config.toml
rope_fraction = 1.0
parallel_block = false
doc_mask = true
Below are experts of layer 4 (counted from 0) of a mixture-of-experts language model. Rows are named router (the router's row for the expert), up (a neuron's input weights, with its number) and show model dimensions 160-239. Each number is 128 + 32 x the weight over its row's rms, rounded and kept within 0 to 255. Numbers have three digits each.
After each expert's rows: "comes after" lists some tokens at least twice as common just before its tokens as in all text. This comes from a sample of Wikipedia text that the model never trained on. Tokens count by the router's weight.

# expert 1
router:112187127136159106057108095162138142112137156124182126125089133130143112161132143109105124125104118099131105109135119081118108091092133123067092146140065107152059149132102063149063141120148146125167051131107116152166076146131123146128214134
up16:101146097178133104149147129125164115131138079087108163128156155173128141056140090124074113159084123124139163136147105146232106145110126148116138147111122101182073131117110176123110147135176168139160119142117114146130137123150093099087070106
up17:130132154113113078073134146083059098133081165158180132119076152152135126142087126114086097123108175140171194091134130157085130080125134094123120123133175112136139115153162119123153122094191135093139177157124081119062143149135130056090157218
up18:132151113154086109107112128157114136149155105116152183139070164129073115126140119162119109145133205161122131105142133179153135127117143133131192160140138115144126142091098063100189192156136186193139049127155089114129145125135139150105138133
up19:154090125128142143191092191094063164086066112093122115158095105125090184136118107048125128102128144124084152128137135179095127139112184131104156133130174051160143156128148139186142115107234121164047136167107122092104136116130173145161117112
up20:111107102128129082165092099144147107093166178172111177139108119144132166122138150186120143103118191119154106155163153082142150100123146107132114130143124095146168131105102123121159094134119108097197130146096137108140112173126184133164146161
comes after: ", ", "was ", "he ", "He ", "is ", "It "

# expert 30
router:139204129079151118135108122152146118150079170101166192125097142132189120204085136101102124145103137114163077133149181082162118116084185100102074166165070092150041101095120119155081102177119116105083116154143149124089067179157134102122154127
up7:132145104079095155126095143141176194162099095141114156082152092087154100151134116049165151097130150095143116111094132151154143178148048146191082136110100089123148091133152103097199122108130106129122141082172151076079133145141058054130141144
up8:078142129121162182144153133148093121134109112162083208098134108127108167092131138116129143102144149167148110176160173067122056088116107109148136154117155084134101117146104154126177127171172128210129132079145149137139119131190119100108134115
up9:154139116132131115117129151134141157141111103102147139140146111089155092156156156118176142170104096115132145158096089053132138113102171109140118106146146082083120102120102160133121098094102135110082107156172069102130146152141134172167161153
up10:151150136121122116158124206126143065136133155136182070136089159144120091143170128145176125146104188116137136088095181161131144110147170093142151131155117144124102170101149141158134120097106213119132090138130160135113045122135191103076127153
up11:105138133159153158115127165116116144184050070134153088161096117116107108135080143108167133116188113121134131105186130112151167172104076148161104150080133159139143086137116109163099077171067187189093132106124113109170106122155044055101148072
comes after: "and ", "a ", "the ", "to ", "of ", "s "

# expert 33
router:102109123155186146145140192101120135140134141115165127167150045138119153112073172096099165116121102100111046151123111137174117120110129103156130169139077171173111120105196156142194193125187133125163132125103079109090118156151066089133133101
up44:073088040092117133128096111137181091104171161110129179098124109137198085087114138154164161120123143114134161157116083108102119138142111130156133084138154138095100152154054000194177157093150167117184190167120110143159157150097120147141174110
up45:129114110110157138136063095168109177175133117082147117089144024091161123126091142139121154077141125124082107154145126133125129250123117100092104151084153138123154139145094131132076089117164147096103087107063155104119145144100128173073152100
up46:102087085105138012121103168114078118114108147112142195116146184178166113126070231116122100115175057109113112144110075155139146117158094139168120139133098191070095110123118115112142170083116115187148172102116096065096143159186142104181098099
up47:070064107138174156117112152142202107114128047148081201118144150159092153101089151131100130099064133163163109087110165143110104096151123130131114144119069161126104147140114108128102145110132160141197102146077174132072106110162159109204100109
up48:140091120125112074160140104136178168142106106119142156069140103143150101125064111188092142082077134140160103154123083134202152088081160128122096132112099035159114139138109137105125123105215118184101162188114137229077116100061092135221124131
comes after: "- ", " ", "°", "% ", "\n\n", ": "

# expert 2
router:117176083124127129098062133115167096106141132146132193168070119136089130131137149121071144113158119082170093146048104104134139125111111114113062124227054097172113131125173122082114123138152130185167124089170131136160096136172092123091179121
up13:103135102131041099143136188137141144131094136128130132121126090114157148116157152094125074171102122097131148134069149133105114128108137118134066138082143114140151116175086131016116116123148134139100056082227101115146026133137107108137140118
up14:063155128130085146078115063111110116021144062105125211136117132135148137146127122127116168112144131111121105133113093051062162146126116162148128111160121141202141125106113195167172134183127144186135114158160128118133132121193201064108181117
up15:124132130117194142157110212088109174132143193113170124159126119175145149147142125160146117116128083083106128129155155104162132148160138136102070135166143130115131140101073173063095156124105201139111255100150124128110065134133175145125110135
up16:148128156161112120166172054112032097106151149095186061139169123110134099124126135031068109131069112129088111130098083171100124102117128095100151146111113147146114136094148132114178181100117114125143097071188069109091153123093170136125131111
up17:157162153110156130116111078132138008118140104127090123172183117115089132190103133139101149107144146054141167152151120099150090145130122087097095137180118141120113139145151106171135151089136116087059163167020080146060113115111147100141180121
comes after: "|", ")", ".", "\n", "==", ";"

# expert 16
router:180137129098067116144128117219105138138062189123202124182122121137109132137100137115080139148184142117176134160134100116135126099094128132053113133161078130108142167106153099082082185154130078124103167178100111108140110182139124068141119181
up4:139108163101145141114134173184155113087128096113102204148150104090178155148139153114125183099134092118117134145095192157189139135162146128148128132103101069118100141135102030163144133133175119103158098193163083092130162103084071157130146146
up5:133080141141083024147111107123126153115146110116121085127078150153050071087116147157174118129151151103133074114134188121183141075113149145129082145110110167124039144058136130133164115121169112118109128142123196104156143181173134109192141110
up6:202109141079177157120135060086082148185152102145137130181144060117062195127136144150121157150135197109132152170134161097091116179073150094108195173160087185066126089191161113136107116124140123109075162154092128068130157128086171104103137174
up7:146102114096122089094144123191112131172139104105133118124105137138138143091120121100135114149113149182135154191121109135129145182103168110117168138111095159152111169136116110162114146134115143108106113172108148105110122156169161123131075163
up8:124151124095101087116068112099098149059082130075126128121135109156138134113109106105120163157130089131172104076144059129112137181097155126080135141149123127105163111116179165090126172152112103152071168171064116106111104114094133149085158127
comes after: "2", "1", "3", "4", "0", "8"

# expert 24
router:119136112075144068111117175134150100077152121116147124144099126125157124185138151131064148203145137089124086147068166077212109135088180133086126128141130135138093170150120089153154199152127110101113108207171134073084127158141178109130100126
up8:176107092126127087123149133157152202117075126110130193180118125096129102120110153140106148144134154046157089066164085086190158145162163116164124091139165206138112164177113083162149168074168110108126154151139142138104163155116078084132119096
up9:115166133110132151144162121160144194180157081120097148160075104158117104130153152104158170179150136178148100100167187082124120172137126124154111098143138136121189102133133101065108137099115124188151140143097126098225118079112150203136108137
up10:133121161121104071110099124090103117150078116146115104122127170132136107155084176090126097146110110119166076105174157172131171181121132099144073162135169120156115083173206097129137130208087162167111135112223070121140143157111175115114036135
up11:177131126106152116119094105108197073076050186127139157100139193105120138103098149176070124174111101106127095131128106095142101116071203137128086112103092156158171115132204128127189150175180120157157070104140108157135120107125112122097131111
up12:182128135076138108115128117134121163095134157178129119186091092152099115139105098144111141143119117099125139063172137144159139143097087113141133176147128152142121135107118122122121140092114124147160106174213118156137136082101130103189131156
comes after: "the ", "The ", "C", "of ", "a ", "P"

# expert 23
router:119161089135112069141153146134162151058099052084153193133136128087111105148073160090110114154093155079156101158101106172148118169117142146130138177133111168226133065147130067137130177121174144118102058134106139145126095166146134114148127137
up13:120176101129168110098094107158125066136148102140051122060112070128136097134126182127152131076146148125100135117095156209180144158069134130120154153104147139143115122106119144155148143180114127040178149147165137079097112139223151152151079158
up14:127129092169172110105143147165146134144186121077157121098193193113163088100118123151072116133106085123118124137187175095148073169124123145088115127131138136135127077189137041145147133068124103101141096149133126151093113113191142130134084114
up15:039111100102108126116108087133055148073098098096170170042171110124074070161071093141164147114135111171125147099169184084082188142110129143106141098145134120157110115092100102140081149090140143178084118096203154147129159114139151098160161147
up16:137160151146158117130066074138127115113073081091122155143093103149124098104094145064117141164181142121122119076079133107155178143148195109133139087097136088126155148174131078175134130121116077114046105119145028159149129129113111088081139152
up17:104099119110135127160146183139132126060107097119152149143140151105089139115123148062114116130177129171176159173049092136073095134140142132112153122117156137127079095169164119144159206113139181160153152143177151166164062148139215094202146141
comes after: "- ", "| ", ": ", "\n", "\n\n", "("

# expert 4
router:105188141120116115168134110171101105094137130158108111208108104102136095150108175155082115206193183132169136142074079120099143112097131092097080175145094088181070141104125113149124115184135134180125081174128121142130117172184152162157120128
up13:092142062103118128135125086173118131148105116115117118104146121121143158137161146094136121140216120145103162183051062129087113083085099172144153163144089124127123136165163124102145131156146145092097103141125150160093107092093129107102081130
up14:077194129134156097141163136158183101128164208173093114133133129126187139158118122119103111157155106095135110143142162108075109189171167132106118141102092146184117153128105074133152140204104175204078066123147141136119136153135113220157077134
up15:108115118136106173107134133187141173078139122153182157210095118155081161159119137111096148084113155163141112063152154086131220111117165144149116143140164104159142141091120111140142109194093101118092092146119187173160141151164138127182128105
up16:143103121141159092139095120078120175130108118098149148074124092087117189093146171114120133126139081125142083158066104148137116143116106119058131118119149118113106172101122154132141128181110121133153051170162125182094149157140150150147148100
up17:115182145105134151137142125164133095131169134129130149129109175143139054050133133088153112141144104150235129124175105094144144199076151103154159135147119084161036138106069094146155089107075121154151072129114124173100147139125135137087106118
comes after: "the ", "\"", "The ", "==", ": ", "and "

# expert 22
router:148155164133090080082119136166142091116107144135158154157082137179124165123103162126120145189156168081173088149130140153148030151096143088067068117158107131072106161130188100084103150153138090130165121122151115129148171135153160144178110117
up7:086205115120124112075133112193122122090112161117130121114141145159132141174172137161156103136111115153142134122164156117144107092115155156073097156115168061131119090110101158121162145108178126101173062117125184140125142121119196167187126136
up8:108169107192135095180095138181133061154071153185129099166041127136151199065100091102068131128124108146100101139141205108131126147076160102149173105136154125154080129102115128123173106181148128143137104092118138084129117148120159055111099156
up9:087136053120125139113122148113103173066126104105114103132133029138133089168113183140165116045178169144099138058155115196137087142112114102165128106196097103116144177142140157112138154139107066087095176130076109085173163123111082160132144091
up10:135094161128121105106087145146097139057111108127137122121107109088124098133149165164120115132113110107121142172106131059078121166129107130024118108110066139159101180142110102098103146126133155054099184121137117072130158125147204172164071117
up11:106172147126185088061147172100101095133195094124107109098086126222098201083146123137114137075112146098155136160059136188091072143072154131178138160134077147103182112117172097107167086173152153168147135073120162113091122118108092122051075109
comes after: "the ", "in ", "of ", "a ", "to ", "In "

# expert 21
router:100142129109180113105109070127117110116140137086180114196137081138115119129087160097054153169129157086218085108107104140134136151099152070097106182146106082124162137217111111078143152136137139126124093172147102164174115156152090158162106129
up16:127125159077119086157095127123153148119089147090130141182135140085127125162120121173098110107110164147125123139132129109097154161138131157106099216108111106155000081109097096196071109157064146065095127156113148090087130138182111093130152156
up17:172119100125142098189057151101163112155146170145131098178032137117103101110127122171138126129120165120119131076123069144192176077102111116118121101143196126159141137135115119109139084160105167128110131109159106178095154176124137153152147170
up18:105166088088160141108127130163160108158218129169159125149138161118092168147141123171187104085165149120143132164134128071064104165160146124133110128134087117062062117095094132138153051164127163129119160165137145150077200136083093137152156130
up19:086144132136185059135084079107074159083115121097138133188101077170191116225109143134074166211127170076106139162138066137082091116092121131059126156152110141161140136088134074084090091133078164089156142165149131142124142123174105145136152120
up20:122163086144144075125155114126162114107113125078180160142100084133072132101104117100114119130110088134104182104107082141137093192177098071133120079126104134167164129166108108090091249154085095093159168153148075145168151138121093152129126107
comes after: "| ", "–", ".", "201", ",", "("

# expert 20
router:121188085101108119141121130141066100154133104064137095130102087146167104114155135116157175129111147109104083145092132131164100101125123078121086191141046146120062096144155135082131157140150141134128089154190110096081139140185056088134108094
up7:117146105057118101149156113126139132151125096135132104118088152167185170150131116142127129117117134121118070111153140128188149126138123113104138154150049122155144136173188154126037172096132074124123128088127159109129062115184091059101137089
up8:182164124174150162140111126072082125124133130196162188109093114117097100118160109081145123130130071086147081132079127056142116102109117145131065161127168122108158117051080096138149144101160136123139136150167147096146126141154114111137127141
up9:024169104111092143138146126122092075115112132112186138132052107114112148157163160048088107128154165191187171126108132141102103138175174086175108129148148156133095055146158153108115153128171141140185159141143127084137175126115056175095158150
up10:115146121090143158124127113201126098152110121095149126145080098135190114089164097073115136145117156090085069099100128075161138089119190119111114174133072120142103118098146111071124170162149158082129134179193142114082138145181148107115119111
up11:104152021103179080173104131099054057162139137089173113166102132156151104126135165148175159106153067154134136179090170137104105093134104126112151141126129106146107130109137161106170138142131095179122137110142110070125103109150108091124130138
comes after: "\n", "- ", "\n\n", ": ", "202", "201"

# expert 19
router:110205154108133125142116141133147142117068139080146156160081111137153075138053151109065117148142114109177110097121113115127135128139198108104114163134103120157055122125122108126125113181157099183094118113136101039118141164175163113137069210
up9:111083104104130154128175163121126123121176123101121100095130115097097035140182128086132136154070092123099123063126060080146077088143145117155174120134101118138100107107152092072122184127045100165196084149095183125148121160154156172111081148
up10:118145117155137117122102141193132118184164162130151101212109123181089100095072080139138142121089146106109113179111103162176167176107144137127144166131173110137121195102151146167028139137124110170145146150153125152121098170123153070130112129
up11:133146105142140125112106144062122130111109128084135121120125126126133101117129172131084127132179095112218114113143085137098176212120110106161160166125115163064113142092108239130167132103129157127135070125103072108109140153091215132111173063
up12:064098120098119145122176105137144073148146120100168148208142169115104075145179150119113138111144144111158111113119166123110102164080124113139079150149135124120087022093103127105111129111224107004200131177121150109095104104109147077067167162
up13:136141145123170129141150137152167193165064111123138126121133096190143174137095106135150128105148124143150109068105108115181122152107151128099167099128142127197100118119075064130156143130066121089073128115117131101096126120172141112144074197
comes after: "the ", "The ", "a ", "s ", "his ", "National "